{"d_model": 128, "activation": "swiglu", "router_score": "softmax", "normalize_top_k": false, "balance_loss": 0.00306, "balance_bias": false, "router_z_loss": 0.001, "init_std_router": 0.00931, "lr_router": 0.000974, "norm": "layernorm", "tie_embeddings": false, "beta1": 0.9, "seq_len": 1024, "steps": 5227}
Below are experts of layer 8 (counted from 0) of a mixture-of-experts language model. Rows are named router (the router's row for the expert), down (a neuron's output weights, with its number) and show model dimensions 0-127. Each number is 128 + 24 x the weight over its row's rms, rounded and kept within 0 to 255. Numbers have three digits each.
After each expert's rows: a language model's description of what the expert responds to. This comes from a sample of Wikipedia text that the model never trained on.

# expert 11
router:138116162148117181108108097129100134125101093095095147170169132108157089133131093150152139104147137094147106158149165113106126155105125109115136090128103138113083092173130147105097159160124147143104118099118107159154114150133098140135130101152147124118105158148125116128105099137144104136104131103150144171110161143149143133111093169102110127117086143155170179113122144111107142169156
down0:105149166137138141140110133111138107112123156046114088117142127123169123124132121152168115098096157146087100111121145153114125145124122102120149098126126141116135114168148137111127157088108128128135132095104124116197135126128125129122122145113103103128129131136162129128112120154138147076065129185152151119128174127134101115092167169151130160143128143126110144112104123113143186075153
down1:176144138137128147101101129131069129121171132137106131147187096128127127119122145119132145128129120127135107124131099140087127176172106129115141125131128117123148182177188125138118129100144138123097094129115088120097137163103133129065117142109143128092109109117165124138172131129154142113105134116111107154179186131152128146115123138103091127128121130106088140086135144182128133166133
down2:111147126175127139145120084087108117155140108177087068121124082144121087157129129150108125125098122121128126128131142117137128137123129128137143158126109129104087119160137124122116129118149118137114150139157153143126126059102124100140139138132153141120116097114117123142104112138118105138155101097143129151185133076139128139128087155116158165117128164120187189139171155151129076162102
down3:127110115092123097216128115165115122120133167126167127147204129145076126117125137144134157127118158119128134094110099134134089129139175127143128127092127168131124179089122094120129137095129119122111095182124123174189117148144154147098130132132127111098180129139142130159141125138125082111163143155129110127125082102122125134110123125124104143145128130103099114115120096124123126137135
down4:123154139122070125093134111128092133126153102142124126156137129205149118153088170112070117116115081136161090152128132152140126130128133127146112121053139172148121136170091138147092119127127139130126153128171106071131126128143123123119092143091128141106125128115143128129117120110153111129129125109121135127162126174133130104141125153155168128133070129131129090129189108152124111138127
down5:134169096106133148169144157119090103138134169104131127119129128129160118126128123135166128126130151152128115129101189092125121143109154137129163172071113150123157121091130111124142128136123108129085129133153119117196107081101131103140107095132147175113138085130150146103124130158116126111156127111131165084125144141150115169074166103142112063118140144134125131156129163104134117110143
down6:127097137129199115148130157109135149123133148115131149116134157137153128132131127119139146078126116189109129080137135124128168143131128177137128147141119132159139112127098180142159129103105067104153129122126125091143125072091127128171138091133128126119132121122112120113073118191109095121126121132109112130066129152159143140130126161084139100140165114090130111121129170111127118106105
down7:130128169123144145118116167176102163137099119108094123130154132139129103114164090122127149113148128109111105132125104138107066139123137132090113124119128158121120185156168120141098129120131129135183132128134181141108124140117127127107124079111150132168181145130094183158116125098153148169181086127125078121144110094149152140135119064123141143117125097141128147132133128104123132104133
down8:184143105096088137128147091112129128100127128096136176127142084148140129128162135120130176123150140154120133139151192129121208129128115114074131154110174130151146123110133144121128127110110128126129114132128132117155066132127137104131152093129138120177128100127180149120120105142084130130085136128126091130128158176090137146107147073103105122104108121110124157127157129107122131129126
down9:167130152144093137154108077132130119140121114122103153128170116098121128124164147122124122124142116125146132130128129134126130117109138117140128134095124128134110142101117124118147110141133127163128150143127127087130184125132068141109068114166160142126174138121107172148137176100064108171163159153147120137090150100082149126159129129168133127109079116121076170121169079125125107121122
down10:128147068104127137107112104121107150126115091134132102140131154118136154147123133120094094140119131137144075119167116125129120106171127115132103134104137115129149119075096110171103170126144130099145132123154120101153129129123130127137117125148129116101129109128139164168129131133109132127156131127088129127247119171128076091131134136150135136130134146088165085188116123138097122130133
down11:142129114125105124166129150152135083125101135126183144125133093128127144135121099124133099132093175126193128142104167148114086136128128125109124131121131134139127130112105127070133098163163113107079136155125133164099116131164129129127118128133129152149127145120178122118116143127127118154116106126128147161058164121175105092096127128102122130119123121126090174148179128137179129066116
down12:139113119130108173168137150085134121125165123113085141131139092116126161130162125131125159142152081130131118115125134130093099139094111134131160113105147134143149129111183136139136126198148129131099136112127129162171135156128101089094126132139158116133121119138111112118138184174095104139084135096100169149120128108117126099109197117092102131130142134118133134076160084144136133099114
down13:136165112136170140128127152120138125122109086134124121104135175160114137109125133130126082104129139076128096107094139102128120164124164118103130153116127167130103100144133178116128163099164121146166131141184114123152115153162068148144135128128143115117118131131153124113140154147128122124132121133136102092113147126140140089083090126097079131143178137139136128196139129127086067141111
down14:166117102131124118131089119114131163155150092087194177133125106133135142177118179066141114114142134094120114158168125134139127130127125118118127156102114115142113157139109158117155144125125123131132088105120144108198157098123118155180087133115129141153123128127129131105086142111155122134124150119153053164107139081122163132104120120159144132127112128138131153122123119129128174133119
down15:117115054123103092136104110115139146112137126148130121131130133046116111124098134169145159082126096140116141132137153172142128146124101161156086094130134131128163138128123126119127131127199091166156112129102117127137110128133146110123177128167113104085129144127124108134112124243132151126129143132136110133170125134130136136128130120148119135129128130154104147128100130128144112121105
It responds to: Pronouns and clause starters. Subject pronouns, to, and, that, which and who opening clauses in narrative prose, like she tries, which was, he collaborated.

# expert 16
router:138098184158099150090094080156101116115116082100112129158171108110141102110112090163153143115145130113133120145154164106108152124131110124110159105161111160126108099136146170126104175143125163150114089103112109137157099122137107171153144099158136117115126130134114123112105119158166088133115134124159136145096151164159152142100092128121100104100115139163140139105090145105142148151148
down1:128110137143135121128132128124115123163112068145132118146121146107170130154108130139136130109127142133140125117129129128140123131129120127123129181144152097139140138209129134127093083057095181080146140128073130144128139137108125129128130125127113127077105141127096122081118137115128187132103112132151101189131164125127128128150088130126130102109129131148131127119162137103085203110144
down2:121122173126086115104125110087175105111114134127095144145128131146138127128127132166126103134143130126138120159111140123069131107121134130122132130113147116116126151121094168191096130134145153135112196167159128091125134115120092110101125129108139158067188155151124072126126134148140140121128094137131090117139104170157137159113129134121121158126170136173108131122142156114078093154127
down3:126161116098118116129101201130141128095125130143131117135120129130096133128115135113084123130128117133057105114110155143101127155120140167131126126102130129149126177103118128144130114130135091156129129135128113127172142175129136149110126143119118130145137063178065108112089135137136137122125137180116141156130131135115099128136127096154120147148127109140129034122132194097106138114109
down4:106143158144126114148125120111127128130127138120090157116147104123115129135136157177159163146148126122123151121153128147105120152184131096131134140135110174088159057103098127086070128153173145088189128165117145081139127112135128127082123117151146116088126138115145089102145128179128135064164120113131123126135118121149119131135122125128065123108097114117129133126151118122147106143127
down5:098129129127162136158098099125144129114106109132103112153127149110127127124096137201225108108127134126132129120102202118103111127096164102157118146133127154133115126129140130162131144158168134093128136144105147137147138149122147162144123112145128162133086156124131131113127131112147125086140128136075118137201154129136101110076114120126123137112128112143103127129097126116182100145111
down6:125133135109105140131136138072117127111143115116122190129126129127149108129128121086123136152159152160094137139140129162134145139163137085125099123150086138088125128147130126099114119132036144126124166153146154166124105114111120121092102142123126106139144117191135121128171167092117101136105133122152094120152126127122169139119141088144111130167059137099149122161120116094133142103099
down7:140142140129124128136101129144120087143132128123099114131131079123107122170158142122123087101128133128129121128091132170100129094118114147126132118119152117141125180120114138051128122118148122133096112128123097172159122132090122162129091153145124237122103093124156123157127132137132110104131146129132128117157144129180100125111122148181134171179137153128141128127149135161132129167100
down8:190059128158133121107185116144177129118114130091086174129123128149152128171126154131131111126154163121116123151115136112124113119137102110116097124109133147127117121160119129094118131152148145124125121093139118145064147171122152099109128139146099089115132135126128125125119134133116157141125142122127129146220120127132119119084086202135123119125125156137149160169110148113138123124131
down9:090055132077183142127141163132183158160107158118130121086077152160112120138127150090137136135119123109145124127104139128156121130085121096169122103168157155105121106075150133115108149163133177128105160148120100119164133140098133110132132109113135157115104171125134128129121129130127124163146127128143156120101121123145101125108113143129127142151115106150121100130118150105079162081145
down10:137146158125129108110129101090168133150176124159145101119089129133152097133101127118131086156176118115137107134117181140140120103123130116124171125158123113099117147119112085145128151110128149129128099153152135097130149128125133094104131066123208113126133122110125127119191128104134128167174083120136165129098181093082125110113103171109114159144138121140137121136130135130140153130132
down11:172106128136180085127129116159150104070119158138141118093126169158121134132127121127095163128167098134126066138132113112130141106127126106140140131127083122116084136144122145148134107133132131127038127146090151132138147124159097109138139136148140151123133151157121089150148119102120145130137092097135134139087063128110131126130128125137179162127116121126142089098142084164134100107135
down12:140155105135144131174123112120113077160126188149168153129139138129133105125121126133142079090127128128122128128094137121108167127114112104123162115104102113120093118147115164090133089183168160073157108164128122136091132132132087139086138143127119106118095128114191123148117127127163157131115134123109119073131126130133146130084168150139128165129103135125128133151096176128152152150116
down13:095142188112146127122098138118130153126145119115140114165168150113125132128146161138136093105105054115138118132070154141120124129148134125103128101131106120121081146109137067089112134126151165126095119121133120126143127089145127171118128212081181130118140121153146167153145109125140079122132134131117086083132133119117121157129124134092144144131120140144124128163128109165114118132140
down14:163163202111159127105144133141090120128138139155152186108120138154147147124127136065068119118125125078095127141146130120135120135125161160130129127126154158103187132161136112131125109143132108126114124083110108087113126108131138118099084130116135093179131171124142124129112133117152080099134128129117135069153135105125143123142133125123138164171110142115173115093143128120099119116136
down15:183110131125143126110129120134067128100128089114130179130148094110105211122100122134130123116118154095128118164124116080115104142128128121130115083125159124131092124139128124105167143136146098112137139127140146156108126144119122125139151128136125123109158086080174162123077145128161119139146138089105134101141101127171144130133118150141129140145132116139141126134132135124145125234123
down16:189146115142121101146145129117142126177117154134124110176141128133128140121141164135125147117142110139139100096144139117125149121140108066115177126174131148159091142119099125153127156162112161124113136115128122075091131126125131130091105129036122079187122152121127167128119104123145130079127122123112136127099120112130122117120124108139128122141161160127128147087115127139111130192098
It responds to: List and heading markup. Line-start dashes, pipes, colons and == heading markers in infobox lists, tables and section headings, such as - Starring, Family:, ===.

# expert 20
router:135097152154092178116092102134108093122098104117122166138156109100153098110124085170149144112139166112142123156148160114082151158093118103108148112142106163091108097169158143107111139136113157129122102093112122152153113145151105152150150120169144113111104156133114120101096102143134112141103151088155146153119151136143153156114097171110117103121095152146165167105115147114106141148121
down0:125132160119145107159103136122107098116093147097129085152144126107129151160115147119149119141105146112133130084129092130122107130108105119055168089110127129168125144180112126112134105118152141120151128129135124173126097181130136155115134147136114129173141150127151130090119127149173133126153121133177056121155197141153104132110105113126125175104130137121121130160089122144092152128129
down1:135112124135114155097140151168153119077128148142128159119143145127070129137119174137148108120085134122095140103081141115143128106136121153077155099124110128150109150105085102123131110156151129128132132130092144070126203167092074107135162154129135080093092135123118130125121135149151125133107132122143126145159093113162137124115109126137125130114170104119114122165158140128166149146164
down2:104088103047085122144132102130143116136146102138127141114120093102139168091140139122127125117116085126134180127156149113147089118115139130118135134137128137124160127155151108121128120115122074106118141146120127157150152122133132121139134121113144122111112125156131105141131105124129130148166152126161091113127081145130115201131134079120111151171133134130135141131197107090147123119212
down3:139126159123134121108115135150125161127146155103152168092132159106176133129118104131166122132125141130152116102153131142132136046144135139114130128180153094061127148108097137144130128153160127128155123127114147102129121102075141121199107131119116129074122133122076117115091156104107129145142107126134094129136119129144106133147146093154098114154072116154134135102139163155139113102103
down4:132104130126158133083100121120133086131120139108143130128106112107135170108146118107118131124112114093174074130131163148135124121118121085140089116185178148132130125124128106145165127108130139180133149127137141101130137146078115138142131110127076146159111104123146120124158129121115132122128020127124116133152126154107162164153127173115112167134126118139087118167160115099132132107136
down5:210110116104091130147148107116080107145120102144144145063160121159124108088135136066124117139139093128136167100155123159166121154126128126112159117146139152130144111111124153130083134131118127083089158131118145075115157106155125107130149124143118136144130178109126130147110120170135127110140117155133100173090139107093144119111120165173117124115129132126155106113108118136169146127129
down6:123136128132126119141126134160128125130165132131118128126119133127114141117128094146125144134077127130120131108143113098125139126122130128074147128134135164130128105115090129068075108110156138127170087121164134113133149145118135125126088125133129133114182093103125129169121156151122159145143137104154129106207141142144112130056137091160134138133115147104161128109087143131078130061187
down7:128119123138142159153136135144087128170119106126151123104089098120146115099128140085145135090105145105150161137163129141131133128139117128177125104108125144085151130159092152128128110140121155165079116190139163123145165095076111114186128139138098132151140142091157115135127124107126125093134115049137138129162128144142117141124126126088133129125121130134137114098107144050138154144124
down8:150127101101124114110123142169123126124130130128159127120176165141114143137102131205169122136166135138114139163074107126171140125129118127142130150079150122119066152127117150124115140128125093148122115126126123128135122122158098215132122149093138122162128141125093135127173142101127119107126191131120122175099128086131117115124089083090130115131121142092166118125136140132104124128132
down9:159155128163124126095127128150187140118107158110145160112173111135124146118158140168151119118128137158147096130098078177147095085127119109158125109143156125154150118115136141201111156134108134108113098139113135094144113123087126072121141107093107137111171126109116087114162123135118123145159189151152101117132093118135069156133142151103121159146130120134116115128127111118137113114113
down10:097147169136092135156130059128162121170098160135140088129100124134121119165136108131129123130124120104068112132136133109151156129123117151158147122143161103136126211101134130112141124130155121128168150113101125154164153113127143123094120124093140138082071061120123131155102128092127117120117146107116098104153105138104090167147113159127142172120149137123130115095131132127127145139137
down11:119153133178147142107127066111132121133148109144128130195087119146127079116134129114121108128126098127125113130128088114128128152107147092168113181129121135116164131126152136131131060115108139123114133097133090099111109107123133129091127121129127125124195146163078128132159108129129127102188098164095157137134153188143137157129135121149131085148130126131108121129139102168127126109161
down12:073134149127104179132108122107115128132136117127136158146105099128147109155133144115130128122124147140123160159126146107081152189128108157132111126128151169116122129131139127136101124190091130147126109146155123096122131132135144153171097173112085161130099122142114118097146156151103123119124158094129115129153104119106053125144110116105128164127180121123211097104133138112144131147109
down13:091129138129127126150139129076090155123157149124153088125149118158126149113106153104128126141124137116181140090081107152145125110134114131127164124092151185123127126128126092108130133157088148139056143130125139150143167134172136157125121127134067094134130113189129130129144128110137082151131127149160138107157088127150160126101142125119093139107104111180145133147171101115109124140126
down14:175115138129125116135161153119135123128144121092114117112171135122128146092133149102097128164123106127123110123163144125128135178114122154129162143122134141124108178113110127120139101163102145088187151126094159154145129131178126128120113134136146129098097176130133175065066144142159128080129144166118060117115133107120095122131124111116124127138120103123155125109142130069116089126131
down15:130120129116124147150128124174130141117076132176175133139137126134116115127131112126127157106111129151145118153111084124148186083125174101104148132133159127104138145132134121141097148128178126140102107129119167156157079203121108122153118144179104127121111199106121057158127125074090127138119097157110131146089136114126143129109099130120139144126142127123147116117122135129105129134127
It responds to: Foreign-language word starts. Word-initial pieces and byte fragments in French, German, Finnish and other non-English text, like sur, oder, seiner, plus starts such as Mar, Car.

# expert 14
router:151103137125108171115120105152098099125084111095121179139145126098157115111093089150146162106159133123158121146155139113114133151125097117103160128153096166125101101156169163105099122160109147160084100096115126128146112161145097139152160103125133110115102148140096095095103095132145100151111152119150159155111164155157167146113131148106117094119105130150135159112105159093136144128155
down1:133132156149144114161155130122137139134166128073139108166057129124121175127129136115079143142131142128169129125135120150147131148125145128118152131130149109100131164135126100029101096127137138174076138112130136106109101150125140128127136074127107114103117133117134125124133128131130126134137094135149155095089126045113139121115122129119110121065152140146129165169129120128132111127134
down2:136118146099127152130109144122161124163111114131144140121127143124123132102143156147136168082123117139100163138122124094176126106132134100122121137121081125112142094128114125088130145114128128110125134128098130149137155115077127099135133126128128162153131058136133164101173130110133125115113115128102125171046145162110119126150132072123121186102140140053144123118173126175149146130128
down3:161158128140182126157140116120126125129091100126133154104149137098099154157129135128118123121084124150102110149131158135141161096118164135142139127136107056129140118127121136090129136139128112129148158123137131126121126133127122076132135121134097129125134087129085148136116074131127135136118107187142123090168126154087124056117133123119098108111127138098132115159139126086202126065156
down4:125134129124168150148138097141128128119130132104113091129131129126163133175081153081103133152121124157131074076120123151123121125114137122128129148112124135121184164131146166124138138134132154102106084124147127085147098099131143218121109150053086110126127130153122142126123062128122114129132131130113147089141109156070142163113112111131138161130132126128127099135133169128124130131128
down5:152136189165124082144130116112090138150127171113138072136152092157129090118137129139128130127130105129132131116132128085107129110160113122117132152123132130132129141134138145106055124128152205129141129112128032095142128077119126128121126138132143128171093097130128092142132141079116158115132132124118132126127086124144100129159131127095144137113126148139120149131181131140118167125146
down6:105130085122137112130105133138123130165138125129129148084136133136093114111097134127126114110123122164104128098134100122132125125154117098100127182166112133145151105165129190141115104084142126113120122126132120147130173172091166129142137129096122141131130116095114127122096184125133171100239121138142125124163134142135120096137108124098130152167130157123155141106104150114106159108160
down7:132134121126121133142117112150121156134122062149128087120128093111147089127097131146128160101131176157181129156113125124151111120138090127093113131148128128124130100146103102121123092098154124125153129133123128128140188126070180130142085076104116152120146103148186154130141138090111125116137119104111132132210131159138139104124151131115129148124138162145172104175117136128123148126116
down8:127152148145129105130136131129122159133132135131125157140092164182129172157142120114119112131128130121125099134147124129136184167138127091162132108114138149112122126127128146092128112080070139159098089175128134139126102109120132167125116093125143122130156130106153135121066124123116126068097125135133121100062108123091130183198117140100141124132112146116157105128129115117131178162123
down9:124086137091111134145118111127141124159150159142133167115081152095139130105097087110074128134135118160117116076129140130154129143131043110125155106123122128129134118113119072126145139130104159139157213156140128131117121128126136104128127139130115114159113128139119147139128139155142137157155064124105155037150127134122127135127139117149105146132131122134153110101122172132117137124140
down10:113097141111114127124137144125200136174139128131132162126148137126119149091127122095133181122112123125116192084113190106144124127135120146107104116189132128129109114127131133126130148097133131100119130119137142118136128185117173085164128137117082145135130130082092088164120121124130144132128103149106129111140120097118155129154125062114121126158167179129148127110112113148131123076118
down11:100114140123168126130117113125144128113128128098174131136163082121133095128127149138148125101130192156164120121148115126132116131125130170105085134129123125173130106131135129117128095142132143120124130147157132108136117051138128135128131186128111131130123138107155171147129161124109088159146095123122117115144070127136125127144132125126125140122121119045209162136125109128132059111138
down12:110128113125150133066179123135084126143128123096168123185106125142126120131125104113160081142125155115086130130098124130105132126112175180136111141165141127123118123138128136127118123127134111128117093140099065137134147162161129125171128089143212128123083183151132135127130126127110123106125162138092101137117158110122126166139127127147129087080100115131152113102133137126147125153154
down13:123174109129089101126121134127128131154118144117101116129111130128134190128148125100122116132134113071142112127130171117102139151134153128185113123126103129107127116110164126077126149136129101180132128144099137131127089129175163153119153131194151127121126129170110123129122132089135128130137118059101125137061129124123118157162075119128120132155111116172183126133140122124120128156090
down14:140175129109129093086139148126128119123135186107116126122135151125127129105159133118129149141174134090141119115065144137121127158118183137175124118118112100179138126146118124125110161084124137130113142125092106140130131152079142135120129126128132077087185126127113093177115121126154124089103129107116159135132121134146113124128150157128052168155118128117097087139154126141117144151087
down15:126125073095116162130119133110128125121127142154135151116137129119128130173115179138134114094122069127131133131125137142127107163101104102116125108128128086106113150109169127128133125176141166179119128112145132124127146099146100111154101122152127203200120123124133123092118128136125124136101144095115098127144123188169138125127148175130167155100139167096116119159077123133150143119104
down16:125112095141140126131112134149093124161099058138184152145131145130152137146128123125132093165178128138113126123132122114152125119112128128164087130111130101130141119154090138145146143112096131148098083106145128099144114116120119149094096108092172069085136126137158148145131127164141091120157153201128098132117140129148132103127106125143129115132092090191129124085112103137129127139161
It responds to: Locative prepositions. Prepositions, mostly in, of, for, at, on, during, after verbs or nouns, such as located in, headquarters are in, plus con- prefixes.

# expert 23
router:144088148134125146091087097138095110113110081090120153154146121108168084112111084130143150120145144099139103155166152130115157152111109104124152114150084132129120135156145161105104163135104162132092103109101125155130098155161097163153138118155152121095109159157089107115107104141145099148124145109151135146110155166154142156099131163119110123113108138164171141097097134105107135139156
down1:128045127126129101125099119109112111134130132147126086144125111126147129125108120174147130129132131097128128103117134127127130135155163085134140154065123162129118141125142087164137079107127124094130140172117132124120126156165136133135135167141153079131133133158142128096163119146103121128190079134120125111120120176166102109149164136163124109173128127121071128133094191129128128141128
down2:133087076143127127172124088123131122096115108131115127132138137114112162128117149128131098110139108110106110096127156144112122125147136113121153092148103143128096147128129145190149089179159130114137170146107113078078154116129125175195104121181114105128078151127127121115185161143126073128129135113114088142156152128170130136092159143115129153135123130128127118146100131129148122129146
down3:124119133128146128099125122126117128140129098113065121101144137099125122162126104123127128120112121127123118150152149115112130157127144164138099129129136120141128149127129136144114105154124125120142129134132197192116128153121126115128110139127067142112102083146083105144110141128134105128174142152126093073203116086128085151130129129129131173134133213153141118168080144159135108128146
down4:143150124119145121119134126112145130097127126135112081137127103095043147088136156150100099139132137127131081161190124117109144141109141128125090150079120109093163129121124130115123148120123133137166118145157106113125106113138125137132128104121131116088140153072156127134140145094131097131089147117141140142112198121185145139151127128148133068124124124126163125138164098134154158171153
down5:120112124149132099127083126134108126126115123141169146095156128097124125139115129129140160076057124163129124151167137165121139138086132153118102093133156156084159162120108123113160134137134128107126051129120132127138177108121137127149115103076100125130156145087156116127119137148150126082130131156113131128188158128124129118135108116142079145124114132162132134141086108156183126141143
down6:123141126100137144120126073134102152115099190103148123120157107119131171156156120183120123121106088133100108143128136201125123155127129169134092118121131119115107097117124108116122176113126084080142119118100183185128117147133117149159135175133130161152155144139132127128131096129129112092134139126116141098125117173125134132146122106133159132202121147161136121128114131094104141137121
down7:156152123173096107107123074137106147127123178111132123122120128105124168129128163135131127125100123166088150128125122137077136118138129073138127149152128149076128142141151105128126162136127152126147132133161099110119146128136111077130189133161126089123118130087146118119123126134145119157107136069076139171104170087146132122170128116129132142094136177125135105087097156130128161120114
down8:153110086128139141181121133117132128152091143123127135069125114128119124133093136120123084136117140129121127121162132098154122112152177128162133119127072072129122116146088126115142160135121136083185102130187126136093128128159101172151123131149130137128153127146083077152124129178136133129127146161132117123124108145078126093167124132125154133121138123092172068150130120120104137127134
down9:162123111092134120160129110138129073134124113127134136139140132128159134139156116124186128126117094163163154107120126142128143089086129126098149082135125103133139108137160166130150162129171124131080123128120120166148168113177108153127126123127142126143139080121134125116083149167072142131116125123092133106165117129137110124043104149131142130084109071136116155123161103126137118123139
down10:135126096128102118136115194149129125125148201136136128091122134130105127121122146112160196112130129174149170135134132148134164104120135113127131114201127160133139106104164163081164128127123129094115120125079103125135097131157114128083147125165119129096130134125129101084145131136077148099077134162126139138124148135120154141101157089139105112122145097133138113117128104104154127127109
down11:130128116128098109125125119116127116176132119126142116166123119122100098120061137130127117109187143122163145194128128146127117129102127150121124129149108171075163075132101136140122124140124134119136091130141137134156144120119179123124108132179151152100127122121150130108125113113115116117115125107131141151136131127094115163120151050142166116120089131128125190143197140146163092145111
down12:161132168147129129158126188137124139143156149133108133116161131101134146122126183101135143123138064130138133128140164129095121059083099122143151127128115098115103112123133112144113119122126133194091142128122136123146144125117139128140168148107074139133108151114123136113118152150126109116072089135125091147124132100164142187129117129121132095115103117129213125132133123134107142095121
down13:145133106121118134113122128135165095106099157146112169133117138121143103122119134128138168093147152146131143101128111142120125158126112139111110130172110114122128147126061146157137147124144159169104017147169119122160103160124129133119132130080141092088138135134110096116140137159123128100114157162102125196142117104137127118122128124118144149130149104113165079102128143128147143092154
down14:138129147128134102132126141135159125132141126077125073108102140134124127081143116130128133087096146083135113151084095132086128106125108166128108124111153115132133076125081149122168162081145122126155147113122118113166120127181128135096120130145098120123108128129177128139169130132111127114155154179127106163148130152160114120084130136128130161169162142142193113109120122088126166099126
down15:095120129127101124162140145173147105118095136143162135125139122146113110134145132094133116115127135142132156124086125118168086086129122109141126148084135121114095117113124109103098086122121112133101150158145122098139144129132097087161096130161104148131136172180120189120185160124182104119159113129158115095127072161114121116110144127120127132127131150151151113146152158167128125080169
down16:098132103093139120128083126121119101133100125143156153133129162155107169132120140138119070096084096121128134150163120112121088128227128105127110131144075135127125129108128130129092155098108157127142127107133130122145132135088159174126165124162172135127119127113127123142107153121120198129126128142131121117170133123130130197107135177128130118128097102157126125120102091110131128133128
It responds to: Commas and copulas. Commas after names or clauses and the verbs was, is, were, became, been, as in Ritchie was born, New Richmond, Wisconsin.

# expert 15
router:126122157139102156133114132170099117115081107077134140166143136084169122130122111146172156125133162076144109152171154112126156152127108122098168104154118147114116110134139175082125157135107155145082104103125075147140118144148127172113130099147150110108117170133094100082118118153156118142094139127138163154067126123133139139131116134110113096110106134157135134104134146114132131155139
down0:150115128179108162131086135128117109129100130083137124135162119133129144094095173176057108124137122120130162169134125149136140113177147097153147128130122119126137111158153094131107117205146159126113104135094129111139138127129191136092131127145150135128155150150114147095111115121076109135129101105128127117128088101162129145104127099078077129099129128134111127159129141135131148117126
down1:135157135133095094135105138133104123120136128091119105127130136137128127115144140116141149096079158146133125136141120155105083128114146125159111126087102144125091131124135082126111155164077129141139093142114131128140174131103122170159172168069128113039135131126143127114124179107136171124123129117153109115141103096118174076149130144128142146122118097164146154115110130126180130127107
down2:095155132122158149112125127064129118106167142108130127102143111105117153166128083107086135110128122126145198128182115128154134112127128126105114142174140126149139118118129128129115149064103162133122135100149144167135126128154139137148124133133110156150126128107142124102128127068104088049100144144130155127095134127118129120129140138103151154131097207126123108119132135153093127137100
down3:140117138125145102104136182106117144116132130090164132185161110101150129110160125164079131115135120143120177139156112130134100082125119135111144132124133150110103123128141179127134127070146155071125129137141145154159159136142104151123139134127143129116098127093085128134109123129101129099119148115188099148127088129126109129153138130128166113186144101167057129135110129089121129151119
down4:132067130115136136105087091121135075077128166114121108133136138126144201139113126156134115110126089120096137127128162128130084131161132123142147156127183128111190126122129124109130122140166149141130102154130129105183146164118116128121133173144110124145149097129121111125076132123141143129128138147097182127118124072120171114101128146178129110144127128103161119157126115138124138091145
down5:136154128193101141133128164123127130156142138136121155087102101110133116139123147133160129147164127093104132163154123195109119128153097103132105114121129145131164178140174127080113101132119117104137104141124122196135131117123136139132097145108200095135126159088129126102132138113128089142128107169144089123143119145138083106141129111094118104151134095145134126126120092112104098128174
down6:101146158123134061108133137120151130137143121071092128102122131149129125127152069144125106120135146126127132119142139126098128057096128099160123145073121145158125119177148122157149148123126100117129162124132156169113110099133121098157150148142124125149088127165135140082132118120134104189121182129114171111132112112125111128122116108131145124162182109099164153117097125145149140126097
down7:083117158152161077127149115158146111130117151164137130091175137137133104131090160129109129133132123095131101131112150129136155154127164135080123129134101083102130150126120135139112101130129125125109129139127107092184121061137196143143143127088162118136128142134127134133112182118112065110158122109116140146119163103128123132130128113143165120136132118179115065111131104139144135084123
down8:101115122173145121140108137084090148129110134125110163120132129140101126179128142130100160119122114133105135130120106082127112156119116101144121158152138135142128112130115117129102134126176136128077102166101128163119128148098135112092142155124115128144119130124147130130125150079123203129107125181109133149131119130151076099150120159138150172102118122125078160140098175083128185114168
down9:153091122134100135142129151176124104101178178140051110147089142129132126132128127145097123132148109113123122132146135199152123130136122161095111124176126176140151063111130149110117136128152135108126132128130135146126136131095080120098118165129096143152121093130136132180070136193122136101127148115153126107131140128129122136120132133148151080130131122107112145124123122169116093130131
down10:127129132143103134132174151130131116153111143153132165084115105132136104074172122126126164157120121096106128092113159130161153107091128121146163123152122123163140134116182118131082100131089113161111121100102097120113131128154120123195143151090115128168115135121124104140126096123124137135154103130118179146084108128151130131113128107111125117131131146202188165171133126119122136109150
down11:140025133109166124117106096167112143119120102091142168103125112163132125102135130109111158142153139130117125136124096120141140131129129125162151142138152108137090112125142134109160145130123088134131166058141119133095121129137121094160106127110148127135110154133128127130141175162083156107114159117095114132085154124129115122169097162144173130110125115165157072136131139102143147118117
down12:100077142080121131129139129141122146133129116123128113159129079117089139158159160149153129090145142122128122140144126095129131065126141168128125131112154111073131152128120130149159129161195129118134117096139136074107144147168142095090151139154173146127128138119105097120124106124124106099072172124155118102132126127112150136096147139118160094088160128149095128128138127130165080127110
down13:129131171114125129143129126127126076127149117154130138129122142101138102149096119109130185149112123131138131161133147138149142119144110127123106114129136126126110160125127178134115133123127099118129154117133129085126129148136197168088128200131058125156135147143138097117156105127142141131099146125160098133053112114134157151095098129077131114139128122137128171112067099135111177116107
down14:127124161123128127115133131112131103177176130128115132138165116156065161126106158157125118126128130160112128130158145129168135137101127090138133121111141119185080126144097101135126115124122128139136157069114093126064125121128098124123132130037128173135163132070127128115136125127130148129132127152145155115099137154080106121157145137108112137096127166116119127131130142129100125180098
down15:135125127139180158139117177127118188143145098109162145109068147120126105169108123101110166093102109167089127126125112094127140141136093189104143135137126118132129079138156103128132128147135192125126139127150134126106122116108103116107147149139119088131109113104136119122096145127152131165105063124105149132134155138141107168132082155143107137124174162092128145148152128108117127148125
It responds to: Units and coordinate symbols. Slashes, degree and prime signs, superscripts, colons and unit pieces in infobox data, like PD/sqmi, km^{2}, 36°27′, UTC+10:00.